Below are experts of layer 7 (counted from 0) of a mixture-of-experts language model. Rows are named down (a neuron's output weights, with its number) and show model dimensions 0-191. Each number is 128 + 24 x the weight over its row's rms, rounded and kept within 0 to 255.
Before each expert's rows: "comes before" lists some tokens at least twice as common just after its tokens as in all text. This comes from a sample of Wikipedia text that the model never trained on. Tokens count by the router's weight.

# expert 29
comes before: "=", "\n\n", " the", " The", " a", " he"
down2 [101 175 141 108  98 155 105 126 136 152 123 158  95 153 129  95 144 151 131 148 116  97 147 130 115 159 159 135 145 136 128  94 167  89 116 149  89 160 128  90 114 148 157 120 107 109 117 134 142 181 109 117 126 134 146 129 138 156 121 138 108 141 103 174  84 121 158 169 112 133 138  95  90 167 117 147 152 152 104 128 139 137 124 167 109 128 108 153 172 103 137 140 162 120 128  97 153 157 129 167 157 171 149 172 154 139 184 158 103  94 107 120 150 174 150 123 112 150 107 114 133 137 145  98 114 119 126  91  97 145 116 106 123 104 129 114 121 145 169 105 108 137 135 144 122 185 134 111 157 117 147 105 150  93  97 136  73 137 128 153 125  81 109 128 113 103 125 120 173 158  91 144 152 152 111 129 110 109 128 103 155 164 145 138 106 123 120 145  86 120 109 135]
down3 [120 167 143 103 134 106 154 119 131 115  85 145 159 137 118 132 124 146 132 146 118 154 161 133  99 175 130 168  87 148 144 152 118  92 175 139 137 166 138 136 125  99 166 127 108 122 153 149 135 102  98 101 126 128 110 128 134 189 134  97 130 134 133 130 150 152 127 123 111 127  91 125 119  74 163 116 160 164 133 133 123 110 148 114 137 157 128 132 125 126 124 118 157 113 139  90 152 138 106 111 108 140 120 100  92 192 168 153 117 116 130 141  89 114 127 128  99 107 130 133 118 163 122 142 103 123 118 122 162 122 167 164 121 169  82 137 156 110 145 155 134  92 123 180 125 123 113 123 111  85  90 140  97 102 146 108 111 114 100 140 148 169 167 148 133 150 142 212 132 131 131 118 177 112 152  91 170 104 135 137 159 111 144  92 137  96 118 127 133 105 124 103]
down4 [172 159 143 140  81 154 138 119 117 142 148 101 146 132 130 122 184 113 123 134 136 144 138 167 126  91  82 133  98 112 143 119 166 111 139 115 127 118 140 129 124 105 126 112 115 129 166 105 164 166 133 150 102 130 135 100 155 202 173 147 159 144 102 117 131 124 161 148  80 128 129 100 116 111  85 140 142 128 108 147  98 135 134  99 142 135 100 154 117 100 167 118 118  99 114 121 164 144 130 120 159 191 105 141 103 128 158 144  92  95 140 145 148 143 141 116 172 132 111  80 133 133 121 141 167 128 122 109 115 174 120 132 130 127 130 128  96 119 116 123 124 110 124 114 149 153 128 124 133 150 143 121 116 161 145 192 162 117 106 149 125 122 136 126 127  96 107 165 133 162 160 119 119 130 154 132 143 121  98 116 120 108 123 122 157  88  29  93 153 140 113 159]
down5 [151 130  96 158 145 121 110 120 121 119  93 119 163 179  92  99 121  62 129 119 143 100  90 166  95 128 138 104 147  81 114 158 157 133 123 132 140 113 135 153 165 108 112 127 111  67 150 104  85 143 121 100 118 152 154 107  99 130 134 137 122 127 115 118 128 145 141 199 118 113 142 148 123 155 154 150 137 169 144 158 134 143 119 131 134 112 144 168 147 127 119  95 169 120 162 113  91 126 129 158 133 138 114 126  95 120  98 122 114 161 100 143 139 115 151 170 130 123  93 157 140 118 140 130 144 134 154 209  99 134 134 148 154 184 167 105 146 118 119 155 148 117  95 132 127 136 136 118 138 141 138 132 109 101 105 141  74 108 100  70 137 152 142 157 132 148 146 165 133 147 137 113 159 151 149 110 140 141  79 147 134 125 143 106 116 144 130 144 149 123 125 166]
down6 [129 119  65 116 137 162 131 103 143 141 146 104 135  80 144 122 108 134 140 147 138 118 127 134 145 111 148 142  79 137  96  88 140 121 158 134 110 140 141 174 130 148 117 105 141  96 132 133 153 127  85 106 146  84 107 107  90 180  80 122 133  96 163 118 108 163 112 152 109 149  88 184 121 168 104 134 136 170  96 122 182 160 146 174 124  91 116 126 136 111 107 170 135 120 108 110 123 130 128 125 129 107 104 153  95  84 119 136 127  91 150 150  97 134 162 124 121 108 113 127  99 105 100 127 155 128 132 130 163 120 103  86 103 138 117 100 111  89 122 120 107 136  80  94  97 151 124 123 121  99 138 102 164 123  90 131 112 140 103  90 137 122 101 152 155 161 120 151 128 144 141 145 125 177 157 140 163 137 156 121 111  90 118 145  89 128 135  97 125 116 123 148]

# expert 1
comes before: " the", " to", " a", " in", " by", " his"
down0 [119 133 148  95 118 149 119 149 113 117 112 184 194  83  97 134 107 139 119 122 135 114 177  88 120 131  87 122 104 113  77 146 150  94  97 134 125 124 152 117 116 130 105 113 167 137  91 134 131 123 145 123 117 118 117 108 132 136 102 137  94 110 185 124 116 187 146 118 151 153 154  87 157 112 147  85 114 144 108 133  79 163 125 131 123 109 147 152  75 128 117 141 134 160 128  74 151  99 130 125 174 105 118 134  80  96 162 132 124 122 105 122 113  99 108 131 142 141  88 140 136 125 126 161 116 127 132 102 111 121 120 134 159  95 129 119 110  91  75 105 106 113 102  99 136 127 113 113  88 152 134 104 133  98 100 124  89 134 151 150 143 127 159 158 133 129 113 169 104 137 146 160 138 102  69 115 152 129 143 121 114 168 113 127 108  99 127 141 143 133 151 151]
down1 [135 116 126  96 144 132  92 164 121 140 144 102 134 144 145 124 146  97 137  99 117 136 163 118 157 116 124 121 130 142 150 188  65  92 127 135 104 117 138 149 123 150 124 165 178  98 122 160  84 139 145 134 132 127 147 138 189 174 142 115 141 119 141 114 157  98 129 162 134  47 136 119 116 157 111 159  92 125  71 152 155 136 140 140 121 148 129 132 124 110 127 139 161 143  68 146 153 121 124 126 156 140 129 127 102 123 105 108 161 135 115 121 145 156 127 140 118 162 119 150 130 115 100 141 153 119 157 112 138 122  67 156 151 152 169 127 150 111 132 130 110 109 108 127 113 160 129 104 150 104  93  87 123 129 148  98 136  99 120 171 101 107 137 130 157 125 165 160 175 147 163 176 148 129 145 126 130 161 140  95 119 113 149 155 127 139 173 139 101 150 143 145]
down2 [ 93 138 124 123 135 151 168 119 169 170 140 136 171 147 107 163 164  91 107 147 109 140 165 122 124  87 156 101 108 169 100 104 103 104 146  89 149 117 123 103 111 145 165 145 157 107 125 157  99 104 170 151 129 121 130 104 110 115 100  90 168 131 127 107 108  93 108 115 140 177  95  84 130 130 164 113  95 130 161 127 159 156 114 141 128 124 151 138 133 129  52 108  99 122  83 144  46 104 109 113 110 136 149 115 118 135  89 145 140 157 153  90 120 125 143 138 123 123 166 124 139 133 120 135 149 153 137 106 121 110 137 134 118 117 128 121 152 103 106 136  90 107 101 143 151 138 144 120 104 180 145  70 146 131 147 101 125 120  86 125 126  98 113 136 101 142 139  87 138 145 185 151 109 105 115 159 149 126 121 127 110 135 128 129 132 127 114 117 123 123 135 152]
down3 [114 154  66 123 106 102 163 178 164 139 140 130 161  98 103 135 108 152 152 114 145 111 113 143 144 134 123  97 151 129 128 141 165 132 120 153 123 131 126 131 119 120 101 142 148 139 139 153  74 131  89 168 104 171 154 128 157 132 144 156 112 119 104 121 142 111 122 104 107 126 142 107 127  92  82 166 156  94 144 125 161 148 121 130 156 149 132 134 103 177 198 131 111  91 100  89 101 114 147 146 164 136 140 155 105 195 126 154 155 105 110  92 136  99  97 128 132 112 128 170 129 122 151 117 158 167  99 136  96 143 150 115 147 123 147 127 127 118 165 119 106 101 161  90 120 154 137 124 151 149 119 148 115 129 120 179  93 140 129 131 163 133 164 110 119 120 126  94 139 106 116 128 133 166 143  85 117 105 118  84 142 143 138 137 127 106 131 136 171 105 101 160]
down4 [130  79  90 107  96 117 108  64 143 117 115 150 171 137 125 137 134  72 113 119 104 172 149 102 113 108 151 161 113  94 102 112 129 153 112 104 142  92 110 142 102 134 161 146 137 128  84 148 139 127 140 130 100 130 105 157 121 122 150 134 190 171 140 109 134 139  91 132 112 119  89 146 138 104 121 122 158 168 122 143 127 139 148 113 145 134 118 104  90 129 136 143 128 166 129 126 124 123 100 159 152 124  96 135 124 121 124 158 138 120 136 153 132 108 187 151 163 100 137 138 149 130  99 127 153 112 134 130 104 130 104 128 130 150 108 126 143 129 127 151 143 110 130 129 176  86 138 162 105 129 122 102 137 120 107 103  60 134 157  97 111 114 158 129 158 125 173 144  36 135 154 142 141 148 118 143 136 138 106 121 163 142 138 123 103 115 121 163 190 156 146 156]

# expert 6
comes before: "-", " the", "|", "The", "\n\n", "In"
down2 [115 115 149 166 130  95 144 149 119 128 116 154 106 118 143 130  95 149 141 117 140 127 109 155 161 114 153 138 136  83 154 136 142 136 125 103 128 138 185 147  71 126 114 178 141 163 158 121 117 161 105 105 147  99 129 140 118 181 120 115 142 149 118 133 142 105 137 158 112 142 143 122 154 126 139 139 148 145 113 176 138 131 127 110 142 172 120 130 134  93 115 136 160 136  89 136 133 112 111 122 149 118 148 113 135 128 113 124 132 119 127 138 142 134 151 130 136 121 151 158  99  76 126 140 154 113 137  57 116  96 130  75 166 153 127 138 195 110 103 145 167 105 127 153 168 118 139 126 115  92 108 133 125 107 192 136  85 116 147  90 176 117  92 151 114 169  97 122 139 101 139 159 197 130 173 132 127 135 104 140 126  99 126 157 115 122 153 111 121  87 109 151]
down3 [125  92 110 108 179 133 107 150 138 149 121 133  99 165 156 119  73 101 112 146 119 131 115 125  79 148 108 150 140 119  88 119 114 180 109 128 123 129 129 116 155 149 134 113 125 101 146 118 164 117  98 109 138  78 102 108 167 134 113 122 134 119 136 173 113 116 152 142 135 134 104 161 120 116 108  99 109  95 154 110 146 126  84 113 138 110 112  99 167 124 153  55  89 106 101 132 114 118 126 143 124 142 166 104 150 159  65 126 131 129 101 114 157 141 138 122 166 109 200 128 155 132 103 104 141 160 124 125 159 172  93 152 141 116 135  96 144 150 155 111 133 109 141 168 123 152 106 124 107 121 107 123 153 154 130 112 153 107 138  85 181 165 136 121 122 115 107 105  89 134 117 115 101 143 121 118 147  92 123 132 120 105 113 144  87 153 162 161 109 143 133 117]
down4 [123 122 128 154  78 112 139 123 136 150 121 147  98  83  87 142 136 145 124 135 141 128 128 106  97 122 141 152 152 132 109  79 132 107 134  74 104 118 153 147 107 144 108 147 134 133 127 124 124 126 100  84 152 134 154 167 123 131 141 168 120 171 121 126 162 126 106 148 125 137 135 159 135  96 159 136 145 111 139 120 183 164 123 111 122 136 131 146  96 130 142 134 132 100  93 108 109  77  96  84 143 117 114 116  75 100 110 121 125 133 113 121 118 105 142 130 112 123 159  67 147 136  62 129 138  95 109 118  90  88 114 152  90 145 136 189 168  83 140 106 142 141 143  90  98 128 122 117  82 137 147 114  83 138 110 143 115 173 163 149 127 114 158 144 143 122 149 149 158 108 113 133 125 133 121  88  92 115 108 129 108  86 121 119 102 144 133  80  89 149 139 138]
down5 [106 126 118 112 151 141 143 159  98 133 148 118 100 164 112 169 143 141 138 112 105  88 127 166 127 142 105 123 163 165 103 133 147 125 161 102  52 150 102 128 143 166 152 110 147  99 123 150 126  82 135 123 126 125 169 112 108 162 150 105 112  83 166 143 136  94 125 168 123 111 150  90  93 126 163 108 100 116 113  71 107 147 118 118  92 136 148 155 169 144 149 175 133 145 134 142 135 140 136 127 131 167 123 162 106 163 117 139 104 112 149 140 134 139 120 121 105 136 100 131 120 133  95 125 196 107 117 136 151  70 110 135 111 137  93 152 141 111 203 132 116 147 114 139 143 114 116 171 129 121 106 104 119 152 127  73 129  76 114 107 139  96 122  90 147 119 135 139 128  99 162 102 110 128 109 137 140 120 146  99 128 130 112 164 127 140 108 151 127 130 132 126]
down6 [114 157 139 109 122 167 108 154 132 138 170 103 163  74 121 109 142 116 131 139 152 141 100 109 169 116 129 113 138 117 114 127 105 144 126 120 139 146 198 112 113 103 150  82 138  82  86 155 148 137 117 110 103 113 135 137 115  80  92 147 143 125 133  87 167 119 133  77 114 108 119 110 143 120 140 128 124 126  99 136 132 131 117 134 150 178 115 112 117  98 148 119 104 122 116 192 143 128 150 117 139 137 181 115 136 151  87 158 123 108 135 167 105 111 141 120 142 126  99 136 138 101 114  67 128 114 154 125 117 140 107 108 182 119 137 146 122 125 130  85 180  82 143  99 116 142 123 123 152 155 156 103 134 130 110 116 121 163 147 100 122 176 134  98 123 142 134 116 120  76 111 142 161 124 153  80  88 119 116 145 126 108 140 175 162 137 133 137 127 181 109 133]

# expert 21
comes before: "-", "|", "\n\n", "%", " The", "  "
down0 [120 118 135 135 174 141 136 131 125 130 171 137 156 114 115 156 137 142 112 107 116 113 119  95 153 109 123  86 116 112 111 179 111 143 105 122 128 125 139 119 100 103 116  91 131 109  95 110 121 111 139  95 113 104 101 112 106  91  64 104 115 149 112 196 175  94 140 131 138 108  90 120 181 125  97 131 126 147 106  89 121 133 129 120 135 109 114  97 115 126 160 108 158 123 134 120 162 191  96 157  77 138 107 131 161 117 149  88 120 115 129 133 117 159 135  94 135 119 114 136 121 150 152 128  93 134 109 146  92 109 158 161 151 136 131 127 135 116 141 135 165 123 143 137 117  67 103 164 137 122 114 120 120 137 149 134 131 113 139  96 145 135 108 105 102 139 137 111 141  91 170 128 120 142 155 110 105 131 207 181 150 133 161 122 102 153 157 179 104 102 134 112]
down1 [107 131 156 185 173 164  92 110  94 130 108 151  94 127  88 150 121 144  64 149 108 142 121 136 118 131  93 136 133 110 124 118 132 122 125 100 173 116 136 148 162 153 134 115 147 126 126 111 171 115 144 124  98 124 181  82 132 132 132 123 121 132 114 110 143 155 145  73 110 106 137  97 129  86 152 100 134  90 156 156 168 145 116 100 135 132 143  86 119  98 125 101 149 100 148 111 126 140 114 123 111 112 125 132 171 141 106 110 125 146 135 125 115  77  84 165  85  65 157 130 180  97 114 132 142 171 148 135 145  75 100 148 136 112 141 128 134 141 144 131 122 142 125 155 128 146 130 126 147 122 120 144 113 114 113 125 135 131 182 115 113 180 126  70 133 133 137 130 158 153 119 114 156 153 154 112 128 114 121 132 173  98 163 129 110 127 104 119 140 123 169 150]
down2 [ 92  90 136 148 118 111  98 119 107 154 103 118 143 119 141 120 135 144 136 107  83 112  85 122 111  96 130 136 117 144 106 127 148 144 168  90 116 140 163 128 149 110 104 140 119 106  95 153 157 101 173 115 108 119 131 111 123 102 103 101 170  61  81 108 129 158 113 109 109  95 170 124 141 115  84 155 113  81 122 164 148 139 104 146 143 142  83 107 150 156 151 157 139 132 133 135 174 139 136 108 132 120 178 105  94 132 122 127 119 138 131 122 134 110 186 121 102 139 113 170 121 102 110 149 108 105 108  68 110 102 162 112 136 135 140 127 125 165 110 115 110 140 142 130 116 133 171 135 132 149 112 141 175 153 136 118 138 114 133 137 131 157  53 122  89 117 136 108 138 155 113 104 137  82 101  82 152 126 115  97 123 125 116 172 153 106 126 131 155 114 109 143]
down3 [123 138 102 134 137 144 123 138  88 123  99 136 160 105 142 107 149 149 145 134 124 167 115 159 166 163 119  86 137 114 122 104 106  85 129 113 125 108 110 123 139 133 135 138 134 120 130 110 146 109 138 126 150  99 131 140 154 121 170 123 121 131 148 101 100 124 134 140  97 127 105 104 143 146 126 140 161 119  92 121 161 101 125 125 168 148 137 120 158 131 128 144 115  96 154 110 162 144  91 154 136 183 158 141  84 134  99 111 129  95 136 136 167 154 120 101 128 163 169  97  94  98 157 140 109 136 147  79 130 105 142  86 132  99 110  94  74 133 128 117 135 138 120 169 103  94 104 106 117 127 158  99 130 133 133  93 142 142 131 122 175 101 146 127  63 120 145 108  97 142 125 186 120 109 132  97  89 110 127 103 149 149  81 113  97 132 196  74 131 138 146  89]
down4 [154 108 119 173 102 100 109 101 130 113 132 162 122 155 146 135 137 130 103  86 121 121 137  93 125  90 144 153 119 152 124 121 126 136 154  94  98 142 144 163 123 106  84 137  86 125 109  93 119 125 135 119 145  92 112  79 145 170 132 124 161 122  78 181 135 138 153 102 130 118 128  94 106 153 150 114 138 129 145 143  88 164 134 148 120 107 187 150 102 160 128 122 118 150 140 139 164  93 144 149 135 123 109 129 122 152  95 158 107 149 125 127 115  95 100 101 128 158 164 100 154  96  78 104 129 132 122 184 121 157 105 136 160 134 177 154 140 120 110 118  91 120 113 118 163 104 128 143 131 119 128  90 123 172 131 111 164 129 118 107 146 164 176 149 138 110  98 114 108 119 110 163 144 142 112 157 161 129 153 110 156 137 121  98 155 159  91 173 150 115 109 104]

# expert 24
comes before: "-", "|", "=", "\n", ":", "\n\n"
down0 [157 165  94 109 156 143 116 131  82 135 127 147 121 152 185 128 117 129 151 127 128 129 143  61 151 120 134 133 101 153  95 144 171 109 137 144 112 123 108 151 140 140 114 166 136 132 108 121 121  88 135 211 142 124 119 117 182 103 124 109 153 101 156 126 102 155  83 108 188 101 117 112 177 112 130 141 119 110 140 133 120 139 138 137 128 195 120 112 123 100 118 146 132 112 163 134 104 136 145 127 159 144 160 107 136 156  87  99 148 122 154 114 120 130 140 144 118 146 124 131 148 106 183 129 142 146 111  82 152 133 139 121 147 175 137 141  92 147 128 126 108 141 121 150 139 113 136 116 126 137 125 134 121 112 133 142 126 123 103 159  87 147 175 135 125 157  85 103 128 167 110 170 129 164 158 141 117 120 110 125 165 117 158 125 127 101 134  97 148  70 106  88]
down1 [127 164 147  90 138 178 123 123 152 102 140 156 141 126 108 133 103 134  93 117  94 124 124 107 151 148 122 130 157 149 137 122 127 147  95 135 152 154 144 131 108 120 153 108 127 119 147 143 134 122 101 153 125  77 152  63 124  82 110 116 113 110 150 125  89 112 130 145  78 140 141 184 128 148 130 159 135 126 131 128  88 137 132  96 100 113 131 112 132 119 126  99 120 181 129 139 132  92 133  94 139 166 174 148 155 197 149 124 117 129 135 123 168 106  78 119 135 115 159 131  95 129 143 161 167  97  93 153 100  78 145  70 147 166  78 142 107 122 135 150 145 126 126 141 136 129 128 180 160 137 166  82 115  99 120 107 150 105 125 118 125 140 137 137 127 109 130  84 128 137 127 113 149 141 123  98 150 102 165 151 141 141 149 133  98 147 129 117 141 152 156 162]
down2 [ 85 114 123 111 127 117 109  76 148 146 136 129 137 118 141 100 167 151 176 145 108 150 126 133 181 130 142 133 136 174  97 120 132  96  85 128 143  77 115 145 118 103 107 125  73 114 127 136 116 139 162 164  95 140 211 134 140 128 141 137  81 182 113 111 130 131 108 128 116 114 190 114 114 140  80  88 135 148 135 143 177 138 158 114 146 146 103  61 129 149 153 102 116 147 155 169 118 118 118 116 131 105 126 115 160 121 152 134 124 134 107 112 136 112 133  97 127 118 115 104 134 119 102 151 116 175 101 135 149 131 132 133 120 119  96 151 143  99 116 158 127 130 144 133 100 106 154 175 123 139 142 168 157 101 118 112 145 147 123 144 152 108 137 113 140 137 101 130  98 181 148 111 102 106 157 152 133 147 145 152 117 119 136 128 124 105 187 151 119 123 126 151]
down3 [ 98 127 114 124 123 140 128 124 157 118 155 143 122  75 117 121 111  94 176  81 125 126 109 119 138 127 134 129 117 151 122 138 102 155  92  96 127 126 144 148 111  78 162 119 132 101 156  94 134 131 107 140 143 101 130 173  88  98 131 141 150 107 123 104  92 106 120 167 137 162 136  68 109 132 133  37 135 121 100 117 121 186  90 112 110 149 125  70 107 110 156 134 113 116 135 138 149 168 131 121 155 134 147 100 171 111 106 116 126 144 137 122  95 165 145 147 123 109 163 136 135 133 176  91 135 103 124 159 121 119 132 138 123 144 132 127 131 141 166 104 128 134 110 104 110 102 106 160 125 183 129 115 110 202  96 105 108 139 122  54  99 115 137 120 139 147 127 110 144 133 157 137 148 144 142 131 130 130 118 100 121 164 164 118 126 121 110 106 138 118 121 125]
down4 [114 131 108 145 149 104 157 142 133 150 118 126 128 137 120 143 144  89 113 121 137 110 136 150 107 141 127 122 134 119 120 134 109 163 121 190 159 115 109 120 121 105 137 139 102 118 154 149 111 138 105 159 134 130 127 113  98 136 132 146 137 137 118 177 139 152 164 104 156 170 106 116 139 162 137 158 177 130 115 131 113  96 122 116 149 130 158 136 138 110 138  94 109 111 161 127  96 112 135 139 146 134 125 163 144 137  94 158 108 170 160 136 107 145 112 146 124 107 156 153 112 102 139 121 100 132 142 255 104 126 113 157 117 167 156 149 146 148 134 116 156  92 173 121 120 114 180 140 141 117 129 113 146 143 137 141  94 125 151 151 168 145 203 116 131 144 154 131 113 104  96 122  96 148 140 107 145  93 180 104 160 150 140 111 162 139 112 124  79 124 100 129]

# expert 10
comes before: "|", "-", "=", "–", "The", "In"
down2 [126 139 144 134 103 151 115 109 116 183 134 139  91 147 155 173 177 135 140 131 149 110 170 131  81 125  89 158 112 145 118  88 151 145 148  94 121 103 137 138 133 126 132 129 110  95 111 174 106  75 153 144 138 108 121 123 128 102 142 147 105 172 121 113 124  85  89 149  95 120 166  96 194 140 129 116 109 126 118 205 133 124 141  99 133 149 107 149 151 107  98 118 142 148 148 125 141 112 114 102 161 142  86 170 111 120 130 122 133 138 150 119 110 152  98 121 124 111 113 111 137 107 135 141 106 136  88 153  91  85 123 117 120 109 151 185 116 159 111 148 108 114 127 151 107 141 108 114 131 122 135 100  95 135 150  78 157  81 146 140 122 143  91 125 147  92 118 135 101 163 118 156 143 145  92 150 122 116 110  91 132  85 149 133 144 130 106 121 155 129 158 138]
down3 [ 83 146 120 112  86 116 121 112 136 107 124 120 132 119 162 160 110 111 133 169 110 134 154 132 153 130  91  95 142  94  85 164 121 155 158 102 137 128 144 158 106 135 107 163  92 166  92 117 105  78 113 149  97  91 112 140 154 126 124 148 125 128 136 144 127 149 129 108 185 148 159 134 156  90 102 132 123 148 124 127 127  93 150  98  94  89 116 100 163 111 130 111 120 159 132 167 155  97  85 126 110 123 145 117 124 100 137  92 161 121 120 118 116 137  91 153 143 121 137 113 117 128 110 112  80 111 121 141 150 152 125 122 131 142 135 137 100 129  85  75  99 122 110 156 124 106 115 121 138 130 140  75 111 147 106 105 155 158 102 124 109 139 106 110 125  81  57 117 107 137  89  92 105 131 100 123 101 120 100 129  98 169 104 103 149 160 131  97 154 130 170 123]
down4 [127 144 123  94 148 136 109 161 131 141 122 154 122 127 106  89 127 109 176 145 112 112 141  94 114  93 173 115 129 134 105 128 133 142 116 103 134  87  94 179  63 104 144 161 148 164 115 139 107 133 163 143 126 136 145 124 119 138 122 132 153 140 168 134 152  87 134 136  85 113 144 132 135 163 120 145 102 113 137 137 100 124 118 170 129 120 167 122 119 114 150 140 146 145 108 129 171  89 133 139 101 136 116 121 146  96 122 141 141 150 119  72 138 141 121 150 137 126 156 132 108 189 164 118 139 118  84 161 121 152 136 127 114  83 131  87 157 157 102 107 133 106  96  93 145 150 156 103 133 140 135 154 175 131 137 100 176 100 121  88  98  77 133 104 100 137 113 105 126 157  87 107 158 141 103 116 152  92 138 123 131 100 137  97 186 151 150 156 154 123 136 143]
down5 [162 134  95 121 103 133 134 123 131  67 197 123 129 149 168  89 110 163  95 151 120 148 147  97 111 139 137 109 109 173 120 115 181 142 119 145 107 155 166  96  94 120 143 132 111 142 152 127  86 138 158 137  83 132 152 128 127 138 164 148 113 131 114 127 127 185 127 138 138 154 182 140 155 152 137 135 120  91 134 154 119  89 144 160  96 132  89 124 141 135 111 102 116  95 125 131 135 132 142  81 105  92 163 151 124 107 192 152 125 125 155 135 122 120 122 112 145 129 150 141 150 120 186 153  98 101 145 121 169  95 113 107 148 127 121 192 104  84 134 170 153 131 154 111 147 125 148  77 154 102 131 106 105 122 115 131 125 115 162 142 144  89 185 124 126 123 126 134 132 130 119 112 130 124 144 140 127 138 128 123 140 126  92 147 147 136 135 130 101 128 142 157]
down6 [ 86 144 132 104 122 123 131  99 130  58 141 148 140 127 132 138 117 126 224 129  76 128 118 116 105 131 147 138 102 104  92 126 101 156 102 129 157 127 130 147 117 114 140 145 101 120 139  91 128 184 143 109 118 145 115 130 168 170 121  76 109  97 117 124 145 131 104 158 125 150 182 118 144 184  91 134 121 198 128 148  95 137 124 133 165 103 132 155 106 126 182 154 132 113 127 148 143 134 106  97 172 115 129 128 134 147 147 161 120 148 123 124 134 134 135 135 138 145 159 129 142 103 116 136 146  92 134 142 151 105 111 141 137 201 100 157 122 105 146 146  97 121 118 111 133 123 121 133 122 148 105  95 127  87 127 112  86 130 124 169 138 157 149 142 157 114 144 117 109 142 112 146 112  87 133 147 125 111 157 121 143 138 109 103 130  99 128 106 164 129  79 111]